{
  "hidden_size": 384,
  "moe_layers": [2, 3, 4, 5, 6, 7, 8],
  "router_score": "sigmoid",
  "routed_scale": 1.5,
  "lr_router": 0.00196,
  "train_tokens": 987400000
}
Below are experts of layer 3 (counted from 0) of a mixture-of-experts language model. Rows are named router (the router's row for the expert) and show model dimensions 256-319. Each number is 50 + 15 x the weight over its row's rms, rounded and kept within 0 to 99.
After each expert's rows: a language model's description of what the expert responds to; "comes before" lists some tokens at least twice as common just after its tokens as in all text. This comes from a sample of Wikipedia text that the model never trained on. Tokens count by the router's weight.

# expert 27
router:57 47 63 47 50 50 64 53 52 54 65 49 47 86 14 60 41 52 69 29 35 56 50 47 72 62 53 51 30 52 53 36 73 50 44 57 59 32 52 31 49 69 23 47 62 41 54 57 57 39 40 31 52 26 34 39 27 34 53 58 65 47 79 29
Spaces before foreign words. Bare space tokens and short word-initial pieces in foreign titles, species binomials and proper names, e.g. Sous le soleil, Nemapogon granella.
comes before: "1", "2", "3", "·", "4", "von"

# expert 55
router:36 43 46 52 46 27 41 82 42 58 72 53 39 41 46 73 73 57 59 33 41 46 57 33 52 55 61 49 59 68 80 48 53 26 40 71 68 31 55 25 02 45 28 56 56 31 37 13 64 40 49 48 56 37 41 36 55 43 40 95 61 40 39 42
Digits in data. Individual digits 0–9 in tables, statistics, ISBNs, years, percentages and coordinates, often following a space, bracket or sign.
comes before: "0", " |", "–", "5", ".", "9"

# expert 52
router:37 40 47 35 46 37 22 63 40 41 64 57 48 61 36 55 41 60 63 73 68 35 34 54 59 52 61 59 46 85 84 40 46 31 57 39 51 04 65 61 42 57 40 58 54 37 49 33 58 63 40 35 72 39 67 62 37 39 61 62 61 54 50 51
Linking prepositions. Prepositions after verbs or participles introducing a phrase: as, with, by, from, including, named, like, e.g. known as, together with.
comes before: " the", " a", " an", " well", " \"", " his"

# expert 3
router:52 48 56 36 40 39 56 80 40 41 64 38 43 66 46 51 39 42 53 62 21 21 52 34 44 69 59 47 53 60 58 37 60 13 39 69 73 66 55 38 47 55 40 45 58 41 36 33 64 23 54 51 49 38 14 17 32 36 68 58 58 69 61 43
List and table separators. Semicolons, commas, pipes and line breaks that separate items in lists, tables and infoboxes, e.g. "membrane; growth cone;".
comes before: " ", "\n", "-", " and", " L", " —"

# expert 58
router:49 47 58 53 45 53 47 67 47 80 71 26 50 62 38 57 59 42 61 43 41 60 59 63 66 88 63 45 57 72 69 52 59 48 65 58 59 55 39 14 43 35 35 72 64 09 29 56 64 28 50 36 50 37 63 60 34 51 40 49 73 47 43 62
Plural and word-ending suffixes. Plural s and final noun pieces like ments, ities, tors, ins, e.g. documents, carriers, incursions, facilities.
comes before: ",", ".", " of", " and", " in", " were"

# expert 28
router:66 34 63 44 69 35 41 66 39 54 76 54 32 62 36 51 61 50 60 48 47 45 46 65 43 65 62 43 59 59 61 52 40 27 66 31 67 49 65 40 30 72 31 55 65 30 52 36 67 51 36 42 71 32 59 36 30 24 54 81 61 46 40 47
Dates and digits, misc. Spaces and digits opening years and dates (e.g. 2016, 1973, 2018), plus nouns like part, entrance, extension, debut.
comes before: "0", "9", "2", "1", "8", "5"

# expert 41
router:80 46 71 33 76 54 42 80 40 39 57 53 39 51 44 53 62 46 39 40 43 49 55 65 41 64 67 43 35 42 52 39 66 42 61 35 76 36 51 60 41 62 56 59 66 35 38 24 66 52 40 46 77 43 65 37 17 46 38 92 58 66 42 49
Closing brackets and quotes. Closing parentheses, brackets, braces and quotation marks, often after numbers or names in tables, lists and bios, e.g. (age 24), (curler).
comes before: "\n", " |", " (", " is", " and", " was"

# expert 34
router:57 43 45 48 68 34 65 63 39 31 99 59 31 45 55 71 61 29 57 45 33 47 62 51 56 48 40 30 54 89 63 59 49 49 52 33 63 30 33 45 16 36 33 54 56 19 20 51 58 49 44 48 49 34 46 46 56 52 64 90 53 54 33 55
Digits inside numbers. Middle and later digits of multi-digit numbers in tables, statistics, coordinates and census figures, e.g. 34, 320, 1,465.
comes before: " |", ".", "0", ";", "–", ","

# expert 42
router:45 37 67 31 57 28 51 68 22 47 74 54 47 69 50 70 79 49 64 46 38 34 79 41 50 60 72 41 48 59 62 44 67 37 65 63 52 66 59 66 34 39 54 44 63 38 64 30 58 44 43 35 65 27 59 59 30 08 68 98 70 41 49 54
Past-tense verbs. Past-tense verbs and participles after a subject or was, were, such as founded, published, released, played, made, built.
comes before: " by", " to", " in", " the", " a", " on"

# expert 30
router:41 16 79 43 52 38 47 51 49 68 66 43 25 70 32 43 33 53 58 47 59 41 50 51 95 64 53 31 50 68 56 58 66 14 37 39 49 67 30 51 03 56 54 42 56 49 68 50 70 45 46 50 47 33 55 48 54 43 48 56 58 69 49 63
Inner year digits. Middle digits of four-digit years after 19 or 20, as in 20|2|0 census, 19|7|4, 200|8.
comes before: "6", "4", "5", "3", "0", "8"

# expert 22
router:38 40 56 37 63 37 22 89 45 50 61 48 45 64 44 52 60 49 50 60 40 38 40 72 42 68 65 52 60 53 65 36 43 39 47 56 65 50 40 43 53 45 63 52 60 43 31 50 66 71 42 40 48 40 52 27 53 36 44 67 62 58 41 56
Closing brackets and quotes. Closing parentheses, quotation marks and sentence periods, often fused with punctuation like ), ". ", in citations, titles and results lists.
comes before: "\n", " |", " The", " He", " and", " ("

# expert 57
router:52 19 59 63 49 23 57 63 52 61 56 58 18 41 45 60 32 56 72 43 37 13 53 31 74 69 11 47 71 66 55 66 67 45 17 63 43 36 22 48 47 59 51 46 53 41 44 32 59 70 25 78 57 40 64 32 49 35 50 69 61 48 45 53
Nationality and place names. Nationality adjectives and country or state names, often from ian pieces, such as Indonesian, American, German, Pennsylvania, Louisiana.
comes before: ",", ".", " and", "n", " Army", " politician"

# expert 8
router:77 32 73 49 68 35 56 70 26 48 68 40 33 59 25 58 53 41 52 33 42 46 42 51 51 59 43 38 64 64 63 47 49 32 74 37 69 42 44 35 32 69 25 60 66 29 54 32 71 45 33 25 70 31 47 42 34 35 52 64 62 47 44 53
Mixed, word-start fragments. Scattered tokens, mostly the "0" in years like 2(0)th or 2(0)06, plus word-start pieces and articles such as a, new, S.
comes before: "1", "0", "2", "PL", "=", "-"

# expert 26
router:62 18 52 44 57 50 55 56 26 48 58 33 51 57 22 67 44 32 61 65 43 48 57 53 53 85 52 65 60 52 71 41 68 45 49 33 52 51 75 37 27 72 57 46 65 01 41 39 66 40 53 45 52 55 38 44 54 51 54 58 63 28 40 49
Person role nouns. Nouns for a person's role or relation, often after his/her/the, such as teammate, son, actor, director, nominee, historian.
comes before: " of", "s", ",", ":", " and", "."

# expert 48
router:78 24 74 49 43 45 54 51 42 64 65 61 48 77 15 42 64 53 49 53 40 57 49 58 38 52 51 56 60 55 60 50 72 25 37 38 44 46 49 36 11 59 66 40 60 38 54 44 63 66 41 31 54 42 49 54 44 51 66 82 62 35 37 61
Space before years. The bare space token before a number, mostly years after in, born, c., d. or month names, as in died in 1970.
comes before: "1", "2", "3", "6", "loan", "Hungary"

# expert 19
router:75 40 68 37 69 40 28 67 43 52 74 37 38 62 26 59 43 34 50 58 54 42 48 57 51 67 47 34 66 63 60 66 44 40 61 46 65 51 61 42 38 76 45 49 65 35 41 30 65 48 33 42 60 30 36 25 20 38 50 65 61 48 45 51
Mixed: due, spaces, digits. The word due in "due to", plus bare spaces and digits in tables and dates, and word-end pieces like Appro-val.
comes before: "2", "1", "3", " to", "ller", "€"

# expert 39
router:63 43 40 42 36 57 42 49 20 24 59 66 37 67 16 44 35 36 55 40 45 36 52 62 57 45 45 41 82 57 63 41 91 41 28 53 72 59 34 20 36 37 47 58 70 29 28 47 57 47 46 57 61 13 51 39 33 19 67 55 68 44 70 34
Abstract field nouns. Abstract nouns and suffixes for fields, activities and concepts, such as art, law, design, research, activism, Filming.
comes before: "s", ",", " of", ".", " and", " in"

# expert 50
router:86 22 56 42 69 52 37 60 41 39 67 46 62 60 47 36 67 55 74 73 59 45 42 63 56 59 27 38 56 62 78 46 52 24 54 43 57 46 53 67 36 71 73 35 54 42 08 48 60 68 65 40 44 48 59 39 28 28 26 80 66 72 43 75
Born, on, located. Biography and location words such as born, age, on, in, between and located, as in was born in Bern, aired on CNNI.
comes before: " ", " the", " in", " a", " on", ":"

# expert 13
router:54 33 53 25 80 37 34 47 52 45 60 54 52 88 01 57 61 48 49 46 50 54 45 58 81 53 41 56 32 71 59 49 76 45 75 34 84 66 26 31 31 40 58 41 65 24 54 32 59 50 50 53 73 27 63 45 48 36 61 68 67 33 51 59
Latinate word stems. Stem pieces of Latinate words, often mid-word before suffixes, such as prosp-ect, conn-ect, contract, project, report, construct.
comes before: "ed", "ing", "s", "ion", " of", "ions"

# expert 56
router:38 49 50 48 63 36 43 63 44 57 65 58 63 51 34 58 40 48 57 59 65 75 45 58 25 69 72 24 63 62 59 61 46 41 56 62 58 57 40 23 17 29 48 37 65 35 52 37 61 45 47 70 53 38 72 29 41 26 36 53 68 38 49 59
Noun suffixes, headings. Abstract-noun endings like -ation, -ity, -ment, -ology, plus "%" and section-heading words such as History, Etymology, Early life.
comes before: " of", "==", " ==", ":", " and", ","

# expert 16
router:64 36 51 52 50 42 47 61 48 61 70 65 42 81 06 47 28 52 67 60 39 52 60 59 80 53 52 32 44 63 75 59 53 42 50 47 43 57 49 37 37 65 41 44 57 37 53 01 61 59 48 34 70 36 42 35 60 33 40 56 62 40 77 34
Space before table numbers. Bare space token after a pipe, comma, semicolon or colon, usually before a number in tables, results and election tallies.
comes before: "1", "2", " |", "3", "4", "6"

# expert 37
router:81 35 61 35 77 47 39 69 36 44 69 46 35 65 34 68 57 57 64 54 56 42 42 52 52 65 49 29 64 64 67 59 51 37 58 46 63 52 46 31 32 79 41 57 64 37 49 31 70 56 25 39 69 36 44 28 35 37 54 74 60 50 50 47
Spaces in tables and dates. Bare spaces and first digits after "born" or table pipes, plus In, in and commas in episode lists and election tables.
comes before: "1", "2", "9", "3", "4", "6"

# expert 21
router:60 48 37 43 41 35 56 72 29 36 56 47 40 46 35 48 43 52 73 73 32 22 84 50 47 67 36 63 31 67 63 82 42 49 43 65 48 42 71 50 39 34 70 76 72 24 50 23 55 59 34 42 71 50 36 54 56 45 35 72 67 31 48 44
Surname and place endings. Final pieces of English surnames and place names, like -ton, -ley, -ford, -ville, plus whole names such as Smith, Brown, Washington.
comes before: ",", " |", " (", "'", " and", " was"

# expert 54
router:54 54 77 52 66 57 51 62 52 53 62 35 46 57 23 60 52 46 57 29 50 37 57 42 55 76 48 13 40 57 57 68 40 12 44 59 48 39 67 58 23 64 61 37 56 44 54 48 60 63 45 15 48 30 43 17 52 32 68 50 58 61 56 38
Final year digits. Last digit of four-digit years, often before dashes, brackets or commas as in 1845–1928, plus century, year, ago.
comes before: "–", ")", " |", ",", ".", "),"

# expert 9
router:77 37 76 38 75 36 44 66 42 44 69 42 35 62 30 62 51 56 58 44 50 40 38 60 50 68 45 41 81 68 61 47 46 29 63 27 65 48 56 33 32 67 44 60 63 33 46 40 69 53 22 41 73 40 42 32 30 35 62 71 61 46 41 52
Digits in dates, numbers. Single digits inside years, coordinates and numeric ranges such as 1983, 2,001 and 45.1675, plus month names and words like several, especially.
comes before: " ", " |", "2", ",", "8", "."

# expert 36
router:47 34 72 53 51 29 48 62 41 57 52 59 36 46 13 51 65 40 76 75 32 14 80 78 52 77 40 51 52 48 60 51 63 53 34 50 59 54 37 48 51 59 55 69 64 49 50 20 60 37 21 44 92 45 64 29 34 33 55 62 55 44 72 55
Place and institution names. Place and institution name words after New, commas or of, such as University, City, York, Street, Park, California.
comes before: ",", " |", ".", " (", " City", " in"

# expert 11
router:55 55 53 55 75 42 41 55 32 71 62 17 62 64 45 64 73 24 45 38 65 56 66 61 47 58 23 34 40 77 67 32 47 23 30 57 50 75 23 41 39 37 66 61 63 27 25 55 61 48 53 55 63 00 52 50 72 36 42 58 65 41 46 53
Noun-forming suffixes. Word-final noun suffix pieces such as tion, ation, sion, age, ance, ment, ity, closing abstract nouns like motion, reaction, homage.
comes before: "s", " of", ",", ".", ":", " and"

# expert 6
router:66 12 69 45 52 44 42 58 39 46 53 46 25 58 21 64 43 41 77 69 41 33 41 72 44 56 41 21 64 62 55 61 55 55 56 32 53 35 45 44 42 49 42 46 61 26 23 49 65 65 37 56 63 47 52 14 46 41 48 60 57 62 35 57
Title and rank nouns. Capitalized title and role nouns after the or a pipe, such as King, Lord, President, Minister, director, often before of.
comes before: " of", "s", "'", ":", "ship", "ed"

# expert 25
router:63 47 56 42 48 27 68 70 31 54 58 51 49 44 42 50 61 38 61 41 57 52 69 57 61 58 71 29 45 60 75 54 42 25 60 71 71 26 33 35 25 62 29 25 61 33 32 27 66 42 52 52 74 34 33 24 35 30 75 63 59 56 56 41
Small numbers and numerals. Digits 3, 4 and 5 in codes, model names and table cells, plus number words and Roman numerals like two, three, II.
comes before: "0", " |", "–", "5", "4", "3"

# expert 43
router:69 38 46 36 58 50 32 56 19 44 63 25 44 71 43 76 34 45 63 61 28 50 50 46 45 72 52 57 50 59 73 50 57 36 45 65 66 49 59 35 14 52 47 37 62 29 32 60 60 48 50 47 55 21 56 64 42 28 61 49 58 36 65 76
Life and time nouns. Common nouns and particles in narrative about life events, such as death, years, home, died, out, up, down.
comes before: " of", " in", " to", ".", ",", "s"